{
  "n_experts": 128,
  "experts_per_token": 4,
  "d_shared_expert": 0,
  "activation": "swiglu",
  "router_score": "softmax",
  "normalize_top_k": false,
  "balance_loss": 0.000136,
  "balance_bias": true,
  "router_z_loss": 0.001,
  "norm": "rmsnorm",
  "norm_eps": 1e-06,
  "optimizer": "muon",
  "batch_tokens": 65536,
  "seq_len": 256,
  "dataset": "wikipedia_en"
}
Below are experts of layer 4 (counted from 0) of a mixture-of-experts language model. Rows are named router (the router's row for the expert), gate (a neuron's input weights, with its number), up (a neuron's input weights, with its number) and show model dimensions 0-95. Each number is 500 + 40 x the weight over its row's rms, rounded and kept within 0 to 999. Numbers have three digits each.
After each expert's rows: "comes after" lists some tokens at least twice as common just before its tokens as in all text. This comes from a sample of Wikipedia text that the model never trained on. Tokens count by the router's weight.

# expert 10
router:549489536456490495495495556467440518447523514499474543521520562472521472531451486434462506474554440470475468470460440571547495469505447548499487482511552441517481458539563449449569577431552561421553470522472486565553509545518479528573541451533537523457475491471551516506552520457500494472
gate0:417454519494544461549584531479548475505503467490497511496403543503435497472500490505498534520502493430404532495531558488495502491489496630593453499503463576587503525507476514505533444516529429553474452521549480497500479489536499515519478514498422506526494506453518468554498499548427496494
up0:488582459513511542370412487529474513519480518501424497501556549486520522503482504500491453499501475505491501543516460553584492547491484428509558459538500496402431431483526501511501479460476495464493503528451500473524498367399507492488559462501498481450504481561506526497504499461497499476
gate1:494487494501486498509501456444482438404518508498527511510505560477502611552479434528499499517538514552551507484497504509539518517418480501594573517521475505495492456535547516461499501431479496478477532564515582497519527501551584518604536472558480510517523536507523546482506580491558548573
up1:537501441545508464561541469484544502571500471519499463539448518504541435537476447501473529500426481491604543499548421566429501514571603468438499547469488482440522544454473507488500493479436448519538495496450527521483489525482499499504478581477518430513514540431488460487517556502532452501
gate2:504501518504474570499559491492507502495505461549497500564518459514503502522488479500501506505542506519490509445548453551463447368453511544492499499533526506542502499601502537512452500514474479476509497503420462497501525544504497492445497496511438454488403487486476329392481493509456487466
up2:474468478467599381491463523511496492488504589465507498495493525475510483425501501457523473470486485473521495488459517500534534580550498455585512507437500514455487511432526491506524505469530559510479551487528499498502516477382502528549503500470566551512553501556494641531481516447501528520
gate3:491501497492467471502506531454431492501457458446491508489499538464452507453566481507502500513571517541471638471503491491495524490587531393503380493547479484460492502547562537356481489463554506500451507475505539520526478494537515507453592488460535478499501512515504502490513499462509502506
up3:514475512507514541505481449563522530500528526571495502554505495515502489579469500500501505491506461464507420507557564495503512500439384571482531499496490493540505469442425417591550503500483499500525478543458501449427558502421493470529409504597463497488561500555501530500485501521450478470
gate4:433506569474445454558502513546483484482570575500524439456536529570425532434495470486510461500517499465501516498419510517548507451497438540538518498545500555509527493519576496477489508506449499502507564505516503505443476521541603484489504501499496466393468549504507635519513477484504535510
up4:565505470541561507406499432447510524555442422492506588541474485437506501503457499531514510501499497525477496497604492512475496565574568470458487446427472445480462458498482506491518480494552500500526476514493487486549495450438429525582478494501505527531537408492465419489493523536520523473
gate5:570526498444528491517428569458529474501489531564480452474501526537518493478613507529485505460487413498494481489550515500503534496562570541518554501451518443451498548451478482494500448481384512501497620506453533494477485444499495534523513500551534488500498543510546479460417492485575497532
up5:492530553462594420607495526506479463508511426495517475515512496487514506506491483519469499503454521574606498488562562572502500503552502511525427518462478500494421543452502485501502500498456559499505638493500501516425511511500545492560503448494509489541542515555499500580453527523486499497
gate6:471479497547485416494553510536430385502509483485496572505501585506499470514569471492498601603487499501564499489481513496534488482502495506488509477583428508461480516443478522486490465506491497457533477524439501413487510600545502506522509473500523480569561490515492420499506486509526576496
up6:541550630399518569516430464525593513501519543498509467501498444455509495419471572475531413472501502497524500492510422582480487484493505523515492522500515494560517529526486449567509482540492499504523491447496425541506487471488482505469510509489527518471499520535484551411516503399466488487
gate7:511520492565486552509501579576622503498500505516495597526466500464493498504353505573570432515488519480513494525495616469517499523519464486499567508456455486548495422503499509518532468506502472499571497520502512461503497524535511432498547505494494529531542427496507500475500447476533484509
up7:500501451491516498448425452445542472468501475464505496522497500496484443491599445507434465452500504518537499565503531419576499508501539533524478501479502479508481449460533514505462465438503509497506546440499515424439433457490555487497527445605524507524605428497548427526496494500517564501
gate8:527531506486432525459502570557582461539568503455452498455505575481522447507502558433498484524502533495499460503468430522486522482491498536481488509490475510513493496490512503562503427534487412513541432498608485501496558464490473502592500591507496494578501570469541471420566506489503500498
up8:497473488509583483636497456486398511397472499500536489524512470500439542495504467518503525449500434527526546488506550525460477487499509442534492481521571487475498507497457453495474560457509576491469553508420503481512479531500526502442511491537503493401465503511480532551380485500494467506
gate9:541505619513450553552440496482477544512434433516491506499553519493502495531501476496492493493574441480459500583507450488595551472532502463497501497552485558496521422532518540501493495497553514502397542576509525545470516518469542470511541459458502504499431499518484552532422518551431488496
up9:515551453526517488417565501506510501498508521459508458486538465514501578507508512515492502521491616508586528438494524495391474548535455494517492506373471471516503581411508467516471527498439457469603478481481504496507505492498446524489491492574513534495508482463489451494537499482580504493
gate10:494517495518499547532498479485519467436501539518501509506493500507484484473491538404537483484528420501515493525397487394499506488451456492503490491478498515528374571420476482485490517490408489505506500468486459526457548509529449434486548512539505493596537592586513446522500554512518513513
up10:508409473478580490460523497487498467471509502520523464465499472527505445525500495505444500580499568432504518551507576513477493494506445497479482570497551603494533533518370455475495460577529502496512491523522519500510489566478543519436471497507503524607591503530472506540453470511553503484
comes after: "\n", " |", ".", "==", ")", "==="

# expert 77
router:561455541472523469504459588520441560454540510509488533571553529489507442534474487447504468428543436480512411439487458548556534484551483512511486514528515447567453481535554480479501531478550541476546493566420505576510523547506485534505521437504550512456468512493518538549520560445498467470
gate1:506456491606515494522465516523469506490497539480522439461478495479531571494488497467490446481500488527500457510459496504482488479505501500495470455509509508426484469426506496439544475635501541509520471484573603479507479504548498551502460497491384506430512457377494458440493506497464553510
up1:462546514379515468468505505490408508561497563450458471561449470547501507504500475464499502528439566501479522537505459488505499484528631565480443542485528505500473511477516499493500442509511506531555436489513589525526521500472402507519499417500512510472451503498493490557492425567493488494
gate2:502508518585578520577540468633530499508511495514519500499506481505551439520507483504512506451539470500507537529495495440495482453511380497461459504520442562500475547509506499525514501497499569540504538419506474491444495568464527441526468527513396482531543481458500554471466500528554483426
up2:508537442497572518502499495628527505503498491547501519543502435527509447561500516517520528401580465575540503589479545504505501492569460476496459508537436576480496556503523503578519500474448540556521489474528476488463501501505497472533444523510401431507499496509524577481496513501521512546
gate3:562582399442500499522503509480506567502508501446465465528496496497487524504502525568484499514489428416540523523475493542486486508498430453497488486536427555496436528502517451505563516474535501486501521480509455497500493486513490601461503496457534432523501543600437531580557436521572500553
up3:404436564585510492458478512532447477489499466578526556456509504499511487505540505485545407497503541501454478468492515449572506487435583531486526529491510492495510496477478529500470461532487500502490524510498551517487489534516497435564504546557447587491522501433488450399494557413433503487
gate4:492446478501506528559408495478500406530500454515472502502592444506502485502472495500503591495526552512383480559489486518494585466502506534522449497522498517517513485556493527440509548534499492553534560439483500539474466497572492455501503511523423501472426462489491437538493568420541465508
up4:502509568401491503599506512539477456558514479552482489495493514486527456502509498470493453499515571512449519517496584499507499529526468504500590499504356534490529514537501528453499504456501476523593503476500457502500456500460519552536570538511480556630508501537513439508453514514517506512
gate5:483522487526497512500501483494538475512497502523552462487482575460501492522502522505479510465498508519603531526510587551430505529478498502383430522501500523427521535488489499499486498561545418605526511442499514531509465555501448497502492505480494495577583573488505449487599509495601506515
up5:490503500501500504515493477498510474510498504497501474486498500465500499496527542510452498484520515565610534532488524545458511541452527494329499509477477528459545531503499482499485528574511430593524494372499548535491437578491460506485502503505498479505553514516516472464612507492592505500
gate6:547466445529498491484560475497524492502522473487390595537507524449513555443552451493496540553551465498530527508500456476464493521587492502576501524501497422571494484509501505482506491605503430462559505498499476498505566486466550469472537493519531450442481483517514370503475494482485462545
up6:553464399498497580535515544525511490498499496475503586521470509505496546440522551390511492553480475547554502535370502464488509505574478422493446522497472470519454445460500487459496502500526421569473522490529494479516519500452518500459553479476501509384488551533501493493483545499475503483
gate7:508441562470424499492518482527600530528501530501462510471497462530540519504499509554490499482553484541505505547481587499550505544572523495424526524500499608516541502520498443583500495525506496498485407476510509509492381516486498473494457530503500417435521423500435445464539512466497459490
up7:494530380486496505507460491505473490379500480490522528491459503464476443489493498528504470448475504474501442492553518501497512503454476461557494403498516488513531447439488502379431502531517504489538527540484531487504499409482505497541599470569572533500510542486524500537506438487592494503
gate8:594529493434558526520503529500472457538501466503518417512562551530443479500517440486451481560579552435570513508463536472500524441502493520477472405411500502492535471520464471472501501441535512501502521539506549449500477497466488501489541599558484524491499524552390482468544500532478503508
up8:538438485481539521471502479592518469489521548403479500509616449498488397468499528498497444436513539527499503506457500603519475461590489484567467517509503500501483471517478422466538490551482494499486472471496443481463506502499579539556501488499463495545413477475488437486488496447501440490
gate9:544444455488475491497514530574504434466568428565500456478475511473483449497504572513527522493543491516499493576511575498486493502503414498501450497441496537503595499512505465594566480510526504517502474409483498495422516500489565536522485497491493520591411505511498476512556573560510479498
up9:555494522476424511502517500500527398509575348550485449429476520464495429498503563493500576450503505524512525533517521516498531500468474456499490492478520550501571530508509491552508489521510406505513469417510488522476528481513507500504498497418486583548500543496518502512514584564513501550
gate10:531462385506502446482503450496557540485571495444491402541475473501501502413556506510457537518500557600514510481464564501481555480562575534497530512477467497449510510509451477523545500525569516494415484438490545518499584530509501507484495473485426560448504487491518448500525540494507523487
up10:455451503500547481461501417411514480497507473389494500548492373497436503437527480526489491492483533506502499459474483517480471513508500508470545505483493509512448503482500408467520579562516415555406440507446499510489538484494531498508529485586528493505494496425532453499495579501502524466
gate11:522497496436520494488501464532521559450475416485505512546561502487476506436427486524538383443498525450525505508541436516481536495442622605526463496508525505505500482557468418509456534553536488542508497502501507517510515507500497445530450487516459543459482500537528523598506439480509450513
up11:484502484497491487555477531525415504485499557533493484494536539466498458529556524487463504502507491499453530521468599491498539595585350456506500482480502512515424423504601549500510493411500554500517496514497522445485432505510503507498506521504552491492499518425480577530497438514474517500
comes after: " of", " in", ".", " to", " for", " on"

# expert 6
router:504429521479517486481467571424452510455511535517501547544521534477515471551482474459446482429509459481503463453481423521528513479587458536543511483551529474584495485577523451469526541477516510483510444529483508515566568512553460512558522480521573569457429442445533553552518521493528482459
gate0:486546495492575554437459500499405436520542511500436489522509440498574561462515532374493548501492478466506475495486557550470436463565502552489538478511516505501523498500506494514563505588483462520500530438564447549475516513599478495472501512580542530508483437504537472489461509511512487501
up0:503492474520505490540507500525514494465489472542486550509463509449473497524426522549485449489466500523494482497476500498542502413494517511481499525499418485423499600500492505435503578477511526545502503503437547601561452530468433454490496465436485452501551613564577465484567516492493527429
gate1:589545493489492498496562402503488506528469457544500566426481590528494533546476445511466496487508503485540449489550527489514473524461522414452501513505511476504501468438494524497563554469499490476548507509508473430434492590477560501519519573487538499477495436424561577512452493428519499499
up1:496588465433540525527507489427509514490530542510502499481501540551483553502503501568446413504475485494480489465513543415560508513461535511484540508495534469523520441425508543456502502431480461444439538492515486525497498540442583476508488583520501487492483433491555503378427506525519437491
gate2:502463552491489523546500502488531474474547606548550456509502466511575497502465472468526555500542413497502501497646444467441515501524467544499505472496479455550486431541480479514482499541510426512447486510499506432504485500497479435534473508498526516441509504516505590576577502494418527511
up2:523449539472488485561457499460448498515558573501500501513496485504498511498460451376541546484505493573505582493517367472469534441603499503509435485473486473571581488525491496531545504496547485514423495496500499441436492473506492470581452499520502534506500469505492522506523544509487482445
gate3:443494500501557483471518562507417508588442496449487540504519537496496536517490527481534562544439453491501491487455363581614512507501545507445518500496512449525525527468503504455562516527498446467514489502500486472559495511522507460419518501471430586459499471481484498435508518506463513549
up3:427487523503536516517560534490437568538485516477489492490492490565491570518505545492580515510443472515502528525496397518571520477529592506573597465480498410509489537479503507489500497562480504494498487453491508504637553522539500487465545493494457539463506484473485439414500515531483500510
gate4:471539478524487492468485522495515493499431498534483434574515507500455503516496392501500484437495492515506508470500508579498513501470502433513531468480517519501521507411606455476552607512458492499476458516538461498503517505408600499585521489533509597493533519463492531542546494501456543569
up4:503512512453527510482501492511521430513406498514431447507497441504477547517485459582548498534548481507537516515505526512506498503492538519506491431559475489489500473408505499483493500473391421519388459474572579501487536477456475508497546518474507553415505509516496547494523492440484488612
gate5:500542449494548530478494458501606495417467496519466538500504491532498581499492499552499513501590448481561499502512458399463498503556491555399483500500443508436508557494616515445514586553508484503502436493500530537489505447540507488578507522505546528503456522492494486519520471466519482478
up5:556541498522505555529488520506524493443508497515505504501443485508523533482484501498490501549505467505472508499598498475469483392610470518467477581490415491448519590519560490485497493535479483470532495493423473554550528468599489507533528566501498629499490530559491537500523496456545510527
gate6:443544473523514466437443549504518412546539445491508455367571522544538492630514500527483456440533464573512519502497500497468462510503497523412514484595503559474476499501525480421485490511450506563489500499501522550502542490480496501484435473541507508456516499500488542505510468540450507501
up6:491501494472522497493500527420556454478430489503498516485436586522460516502492456501464473491504507525486510490502448514467413500537525506513659487504560534506389527527464508407535439511476504504492506472451515501520590506508501507499473501530578514484490480464466485476446472384506504501
gate7:492509544485512546453554529447457483496555492457446507460498519468467487500508504567484539500376475454557484483453439497496487490559450470499525499497495494506482454454458504566487530521348582541457608548509519501558506521568503485458509412505525510497501515489506509470487551505498494469
up7:474574531510508463485474562498515546501499498496473429507498499548507510519533487385478447473579500516441525522506616487555495478394508580505467502497513503522502396530574529427509430467581472464524505467490489427458473507497495499559496530498506494502521502548495473459536490475543533517
gate8:578495488561485514515505533524449555509510505501503537506582535521499479473424503483493540517493434560459451498548491420538441497565505492526499494494561533594506464531427595587470565487436515449483501490580425460495543529481500494487569510495489542527503456487500467565517491464506535489
up8:414514518485562500471483545483512460503554481499501470485477486491463490492558527558500485501428555424500486471421484524476585482474557520477440502476513529496482523463620475489556501502572512553533537520493559558521422460578471571488433500502482484473511586536496536491480533499566496461
gate9:500491435512489509510525496490480456495462494575523494572504531514488509479490443570547598454416494447562492517437455550436504402515497442473476569501531492496505517499475519520542503469494505535466518573521500418524478438499402516499617529443522551497505501459493533492503515490480511447
up9:515499571480523484525470514540546502508534499449494500412500468495555498541490556460448375558534510514467476523574511488589494545477525573481516450501467513486503448489526494410500496545555485464504484399495488592500512507483546518508424441544505485507489568565508479507519476448494500547
gate10:529500491460472508514493526484444412496561532508519443429500583488524489522565492444449481491553496492460496469505487499513478534496508487511533490407504468533527483547486491475544466492505448552514443465487483446541570500541531472546452432540458481602504462452498429481514474462603499602
up10:533478475479471504555439601499499412489480566500533499464503559472449494520571430460493508445542485455510450576499448501535511500479511498497546493476499502494537499510458524411488423511506416523487491508504489523531553506589480474476500502523483428484507541469478406510542489497590588492
comes after: " to", " in", " of", " and", " was", " for"

# expert 74
router:571496519463500490481492556502422535472534523508488519516538554473524462512468493444457504419553445424493467481480424548528504457520448529530496473512553441535493480520587410465579574468535545434540456526459479565533508534530471526540521432543550514447486503460539537514530515461501498481
gate0:533514518532501542548507505565516511499591488525523517536517516515394504492576471479449458519498638444538581511476588498500463512512507500504510539523478516554475445435501541523485502511486483513615525444488495507453502538502516439473502496433500557542540492464514482456474438568494493497
up0:465493489457484456477493503454447480483420524485507485468402495493532534501427498510540548493478370586487437494508462504514545486487490497484474484501514455472500516579490499468569500486516530490417478513514510491509499481525504618528463500541502468430500544548488535556503586394522514490
gate1:503493520493444558465447500452496593540473502497468531464541502529499508488533500549474495500545470515575448503492500519490434419552537498601574515491478419570495499559517526510475496512478500594504378461532486500485445509555513478496519513516456469499558465466594495527497528493549552500
up1:451521483447497489578506469589476457514580501479510492511468526498504447427490472417524477484483526499471515512529477481524549451491504500488357461499505538500450553497406477493515475516501447446493655517491545498451505496463462487525491493479525506496430517596479511514501500487484491493
gate2:580495464508520565503504475592546437493519557483488526498497525500509507473455521520503489487481515506569665507551509457512447506450559569511502486505494501570492492520515581504504527483513475500510427512495492623480498420535503516466506494493515469572465446485525473449500550541512467472
up2:439529591527475488494509506416442558496502402500523497504507509490499453416524414485487495486491468497488397499433505610489483509493488496485385546466635509491514490494501444522489510512505505495491501485517494404545514582499441480518490539508531494471504498501527509513484476496506503498
gate3:544501403472500488506518549502566387500502562452498619469493501470484546516508532512486504503500497419536448504450502495497476511559473489509534470511531574501551493482486491426508493515535435480573595497496519501507523497518434485456505467500416433505478500500521497526500382507523473539
up3:511500460500502497512417518496499499501520508499626474495533480501482491490578481447507551541488608571490504500502499498543492509452502458472501494530520484500560575498505560497487487478511500497551510482494509492573547407502532503502560475470596543570495481632448492478518428489497539448
gate4:514493513525505487536545434522443488510499511500556461457663459466521505520543476498502492530481566509548536535482501469451501542557442496444585504420464528484515516519520516511503567500433514498496500565508482511495555482506489500450436480467495415559495554455522498583448563539472517480
up4:496501501507487496478477565485558544502499498479415492531412502554464482472468491504492508491518468469485493493509493514587493433492577500510440507571518465501494501526439428518500506494558423502494435431557524468503402536503486500591555485511498580484516404501483500423541479444506432493
gate5:454489532483490458477525525506519463515537589461502501500538491512498506525482488572471551502459515499569607503545492375500486454530507502423454512501403486488507457490542510407526446506501516503480481511589516541475473504496510466503460492526546502504549535570441603471504530578519498515
up5:513505557506503506452550525491526523550562532477517520504496500509484533464459448558491554459479500498523569549579471477451420422580528494498493531511488511479468507476518487410564501592494522503504364468542461514478491505489536486501500503629535516505582499478504493499504529570498486504
gate6:502507568499631503482539486586469542521518512508463516488541498474514539491452453538547515465433477571514506530496541574555508492464523521467567507502489456479455465438539488498563501518500517494434466499496494520495444595500496499476435501538441542463549441448442601486499556517524509484
up6:475514503522498504473505474493635521502532518479495495545475450466501424500493506504500529481494532505476576471526514476512525446434505493466500572516463495491506491457505489402543506494511491505480433441479489516486497497428447491463541579500407521513619477499391499489481522411546504439
gate7:496490402522571505508498506457588536488497372514439533541487522455499428508505493520506505503457456501517462527459507456533501562484445517534502455495545477551535514498488443544465502482482531521486517451495496492483529489596478399464491457518489428534531503522623504503478507517524466573
up7:499499418497500504505487513390477506500483479491495527510473523526489506498543438556511494493494518522498477452507461430486498496491447538565465496502577481534517458484495462571473516529508538505538524420446607436552569443477556481467445438556495514483522489489604509469414510536499421517
gate8:456469459548513485523467491500500491499403540561497509497476459476462512512503460487494515483507499520510500531531594430500557499485502465511532508531491539509536459361565501436513550525471462481477500490498500477464381584503504507412535529527489501497534505498478537522498535413609509449
up8:470476466514514484484487499506501451500412518542435523497506497453461582480494435517483489484492523527508518522499653487522580539495501509502575495527504508504502500409608511459512510523465502486505485489488534498465393602501458519481562505529472504454504500478486563478510500442577527459
gate9:491498464517493464488444424391530574595532505469499497577519503522502492388479474491454499497492544481495468500410456475508470541493482568447532509507475517515474447473596505435504523536462464491469492566499502614500523493544479494518482507455487475444524517545489517445485451501550532501
up9:530528557499497469517500512512515451496495553533519395459524526439560499507438506454446528459503501478495500503505493525497488519452453489443503524507503505481442462496582496504521507468498505496510516472465518449394484497495502523652481506595471564499577509550412516411501544463478473503
gate10:505442613565452533506506468501531454499521507510500440539530431503503500454533514495505503498566510537536503420496525503498498509518521492567497473549428484519478466543475568483511536565500477511486500438496507514455499575462468471464515594494398493469417467516497377469558505533493500535
up10:494508526576503516512492500519501502503378484598536511499501495392509572536514505543529497507461501576549528521564511450491570467517509465505484484504463499603503469503546516515484512478495500459506474498496573487518490545540521489542536520575436456506487479495499616521478500491611463504
comes after: "\n", " |", ")", ".", "==", "==="

# expert 97
router:518495517464513490463474513454444545471553535531473519543551534451557454528490512473507461479548407486483471477453468529577558447516473556547493475547524446518485436533510452468540562467511542459581475535481451523567515563522467518535551433514539549478467508473512500560550577484537467429
gate0:501503462526543515479509521518464476494492497603539472521510437508511563511552501492515487670485474452503490494564530533528494502500456458464574515492497547538477557503529509568560498517444557494492471464493584514541384505509488496468496476496482516500472573503490584549454528495471515538
up0:424462506598508535483481426500451490506453556551477552560478610583427502502468435477491501427541454513505529515500488480524551513490506422595459504507477509496522543523456497394561488469533490503513497498528523482560493507508521487485431519505440496529546460493516484500455457492509544469
gate1:523499475493503446506477490500502495490502490571471430485499571530441474498505467509434524543491513486468428536500509603588430419500468510527533498551503516491501517487522472500591521534477589507494430506527516412543496545563512562537520424526500464494536507452513522485478516512622508499
up1:566501481445476532512492498489499454517529501533520395418538525491503526427519448466458534509454537514458488497489530490525451442488475563520588476503500511505471673538477474520485471518465524557499452506598493517459502481529508579542519468501483500515508492519521469478541527428552536497
gate2:494450550571492498515573394495436489499487522585463552498513501506509564501452553505494485483498489461503498482500598532477503538511480459627543536516585521553494488478500497551461478505503481477501497494495522456425497547443497493505429551491487419545482471447465445503441482535466447505
up2:512535382509506487501496571512470503470490537504469510432572501499469475498546618545558506511541574476509501454485503477508464523502399498538407503486492503496484446519469555495457537554597561466540512503498499388477499517497538455518438488511496462505512508429480518539528496481508471477
gate3:485519491427492547484495501454522522502499492488453552536472484448545598394515478502585546527514437548458492498482501510608419471505484527529577536488445447518510505462516502454503449512500463441467447517545512503542495498598457581501498433516552504469505535506482445474489485500447503515
up3:501441508604499486536500500491483426493550480553510514401504561567492485610499517475429473496468544468503503526457501498495558498508470493475490499578550632489502475522525510595512504500507494566581554487479492522392504510477521476525504536487486503519530470548532499512488520495535458505
gate4:495630481495531476577500604564482500541496513494567522482489568502500505431530540521536466495537531502394536482518533532508501452480513508479511486491492521470479528507459515511488484474454489446501479497510507544444469502500499458438523509506430492496488475497459512383554435422490417567
up4:459419532502482547444494399447503525493572492503500500511503401493475498502451492453421504535437502493614477516493457483499543538500449505557466500549553484548510459456519479502502516509505498549502484537458491473500507563487448558515494442512526512492500518531518493565428558557502575404
gate5:513388530503599484506566467600502547586507596583584508523496505585506465505493525430481501473501495502425540456487531500524451476521484488501493536492503507501486538540496504494500509502484452511548459519473467572553501523486414527508576435484479520517510528551489501497542554518507522508
up5:493509493527552490434492500481513510517584504542492439511502510447426526501505579486501484475605428457496546500501470465485427463469596488500428499500472442510525505508456438383464502540505504500435508465497609463501540502464489478473516489525528517550470553499501560576513464505513485477
gate6:498512543498566448417478488512530490522489498436509470496507469499482607497513474503504362497487486475498496536515492489610493520517541484526507496473500580498477523510471465499471510491481511643497488504492523494452502418474500446513527510430481513501608484554467479453433434505509501495
up6:472467529497498504583497510459470521464512491505497390486455635550565458484491508490499617507537603484504481451508506573481487464513500495456469484492483409496498482471517504413531456443505503499525516496528500515554491526520507509527495489515492454506467410437547502517582484544496518498
gate7:516518460585483508418337551513516488580473491498491499498494500547533529560520486495484444477461429519500424566482572501502501467503487495473498511501479451489521507495508505506431579513513494471517519506533498555430503476493510508362476514504503535506493567501566495462510555520483498460
up7:494431504510479495502592500413512545441560497505485517505509500515498494488464500518503557504539608435526504467454516582494365563550491507504511450527517481552516485497511512468522488464423520495485488501416504509540521527509497524545489509522522470496554445484509492482457365507563480534
gate8:502518481491496497545518502473549501482503531501447499471505500497455580523570558517499452475458503529523511499500495519518445506460513527517476564509525468530430537483460440472397471583485520481501495505454458442425483491527553512549495536548517438522513423585498489586499497522526415626
up8:483494505520476518603530500482534470479498507497418501506423488502481580505509490556499496498477523542502503453494464520499483497512602564514481522507499469520496524454476430425372426533479510454490466515521495468468460522539511535528523565556520440501521419573497414551502499508502472578
gate9:536511514604493516445494488540457507500445498607507514540500397522539496447522501497507496481548516474437501608504500373504546490512521510565492481529501521550569500549497512498419493474555505501506499508500467504498569453498499422492493515492498520565489498495569551498424507437468496501
up9:489466489410518455544502559452582482521518501379481499432503643467495503558491499498486499523485476526552507441482513593497407518506481482445504541476498475500424493473491491527562523507438492503489509500466518503528443521516535576498512434495487485421520477511449473501543487518532483499
gate10:389591470545552483504476545458547490482536510498473360444503483509525489452480399481500497524509498507470502467503431483517484499499548517490541519500497521527430513523507441481493491509476584465527485472495429516569492505495504441494506497427533516510519422504508504543565482499457501395
up10:612423499500483497509548500531521500442495484467492616499494535486491498516487572544404576432445503512490495498522515510425465468501478494502427616497465446493541506502502507514498497517529498489497496500475524447498506509553515630485493545505488483534506571554534420493502497523498512529
comes after: "\n", " (", " \"", "-", ".", "=="

# expert 49
router:563442530470518486506472561519424562431544522510479525531564528474514469535477512478499469460569448482478420413489461536537548486538467528528490520545521425581479470541559488483505522477549562472537485574412513521519525554521478528510544464510550524477433496480516526555511512434493452463
gate1:502494500488502469545541512586504491544500490496473488495570499545497445498520490453403497475544525400443586562502501489506408446500485590517499520495534561501499489569429506508489493502467499497500454503518490509500515562402502511504489489438550542582478498493500465415439498547505429504
up1:509526507508513524509512528528520497511554486508478488501489531599458500445472602495418484465482492498495500574533539537507519468502483516556469481493532519607508475485390501560486394503480492545487442530509491567504530556448462545482480496389501511527395504459533501458498491477498506542
gate2:464525446456538546501447560457473523398482536537554447514499554503436494470509469533437541456488492481496492494596472506425514386495468456501561476552508516463550547462526555451500492520497481411497511492485503507516491502602504483472473502493496520511535505563496519496503446491517393475
up2:499539493532461511513504551473500528470490471501505615482507598533495389500509483490498493529501481499481497472474568490471518489508484373494499532509537525598540458423544615485426448491464491485476471478542498520503474588491533543508506505537501486515474486470536506483518393477488501508
gate3:490494567454456498504528533507507506464501536500530485526499509525504406518492500482505500506488488518372462415503524464482578516547493447492501483519501500534471491603550573612501494384559492493464476528483489429542467486493499532582513518505502529530417517453479505500526483509422505491
up3:505505486560554499528491477498475457514496496510461502405438504442500496510476500518511502509503512493603533532541496547511450502438467523506500516476507505498559558389506425346511547504413492515596539462527517558489519512511541469442496521504506440488577500543496512495505529478543515502
gate4:549497460516495490507567457537501519583548465502502498547537500493474363458563509521521490545503536494480537537490508462438513431490531431411484506458496465492565485500440535446529537483602451489529491499511467456540507504501502501536511483511451603553478542449514545551547485534480450500
up4:493597419498441528513468487550504497503423573509567536527493500551533609495479476559542506518517479513492490518481500498461516514524519485495518481516495385400497488496493499522507505513407515545501529495487501475529507524497499553495554566462533495501451489481490512481549488347465453501
gate5:502523502537441508491516514500484488494498532470526501473496507556474499483471501449489522509528538505488477562531500475508550482499473449442471517569505583454510585426509587532494475399497504496470473492512487481573422560509447521503641603466479527501542501535504439505428474535529545502
up5:515544500524392513504535487491474526449498477512499496491459525526489461478412505479502548514524500429452476581509500496506575486499441474493470480551534630488484548451502580508461455453537496501434487498496505456547420537468482518490560505433506498501557504501498446507456397548549529502
gate6:447488408507487497505533498507507542472499503508489498561437411536564582518475518503542490589518437460455483466465483455436510506504492468492458458466536518545482482470467529500474377523500511438502495496485472535521501560524379499487426511510461483508430479502455497513499494394500468500
up6:565499535500535503507436493499495449568526499533498502457513558492524499508502414477480543507556548497563434506555588473547507540500516496486496505535516509471487495503508551446483511503479577546497543491458504390475489499499610520503503496522632589487587484436482493455491498523498488514
gate7:514483499577514494472516500504473500490630508477521475467498457496552537476501466549486510510542502496523547379513471518491486499498510513525508523499493509511558504502495556496501567510462600497590489473400602495450545506587524497510502416497488502496501428500538499590501462505500432493
up7:451495500517490482445485480499497481499484501520493546560321493489537529461438532448567473453453500506522412572470552530500552489466515493489508497508509483492467484438496572501497493392519496461474486494473492502511563533503407511497501510461553547475498492515500594465439502484498548519
gate8:479506421548493499505499498559451490501506560451468484501501613446516441527514508466498559494498492501469477529507490474555501547499523493503510520501494433432581529474533429485574532514522488426495489512501500440520529500465500452499448500382549548549454500454600603492500480509522499545
up8:505511447496503427523477449506500505497500505517421485588424539516519492552500508504500504527458501489494510597474482499497582484494509495509515467499464425502500573538574482523525541508494495450427490499409514464526503501488483493486481494368519617566499474477573579503512462471512534501
gate9:504501483482494478512425512583430511459517497502497516511541506372498491566527501501600462532553426469591498516538505495528430504464500507418596512452505515495506440537492460449533497499503493502471412603482502519446541504431504515498492466507496506539528500551473548500507516492499455491
up9:456479477542515530503500493411602496499498506537494480482453496578509498459465500500411511436450529570493496462453507493474555502589498498555470477569500485494483536451531530405486491502498587495586606403516519505532488493555495483495508528492510489477510521468536422516524483528501536531
gate10:500498496464536490528491482557431433479409542530503540487511528413472525512507489497487510536479505497502427517506493487498515458497496563522570517497538500580580619558490551494503451506492499437503480508482586476525436464575521485378506504548510468523515487497546494497443485509517419482
up10:516499489560446491490491501471581565518579420453491468574502479534512473469500525487505499451539519497505584505488450498500478500494526449462469506500445499462407384511509476481471602485506501524458520464499500516452528536450520544579459501511504534452502499509387511520532491534470526583
gate11:415568509504411506511523492501578559528498524535555575456430521485540521508502491482553547482525448501500512460497508505500565491417500429553484559492540566511542531503544499502501532538473451466431437498544526459477497423503435441465504600447479479462539501496496509496529509500429495504
up11:555527545472628503494508506482415481502557492505497450590491493500454462494488497502459505530493545474450508563496501545521466527536488506460528470448414444507489482447500463500534476413461544503518606510490500508504461619485494555535421456545513496512499539502498515468471520499560503450
comes after: " of", " in", " to", " with", " for", " at"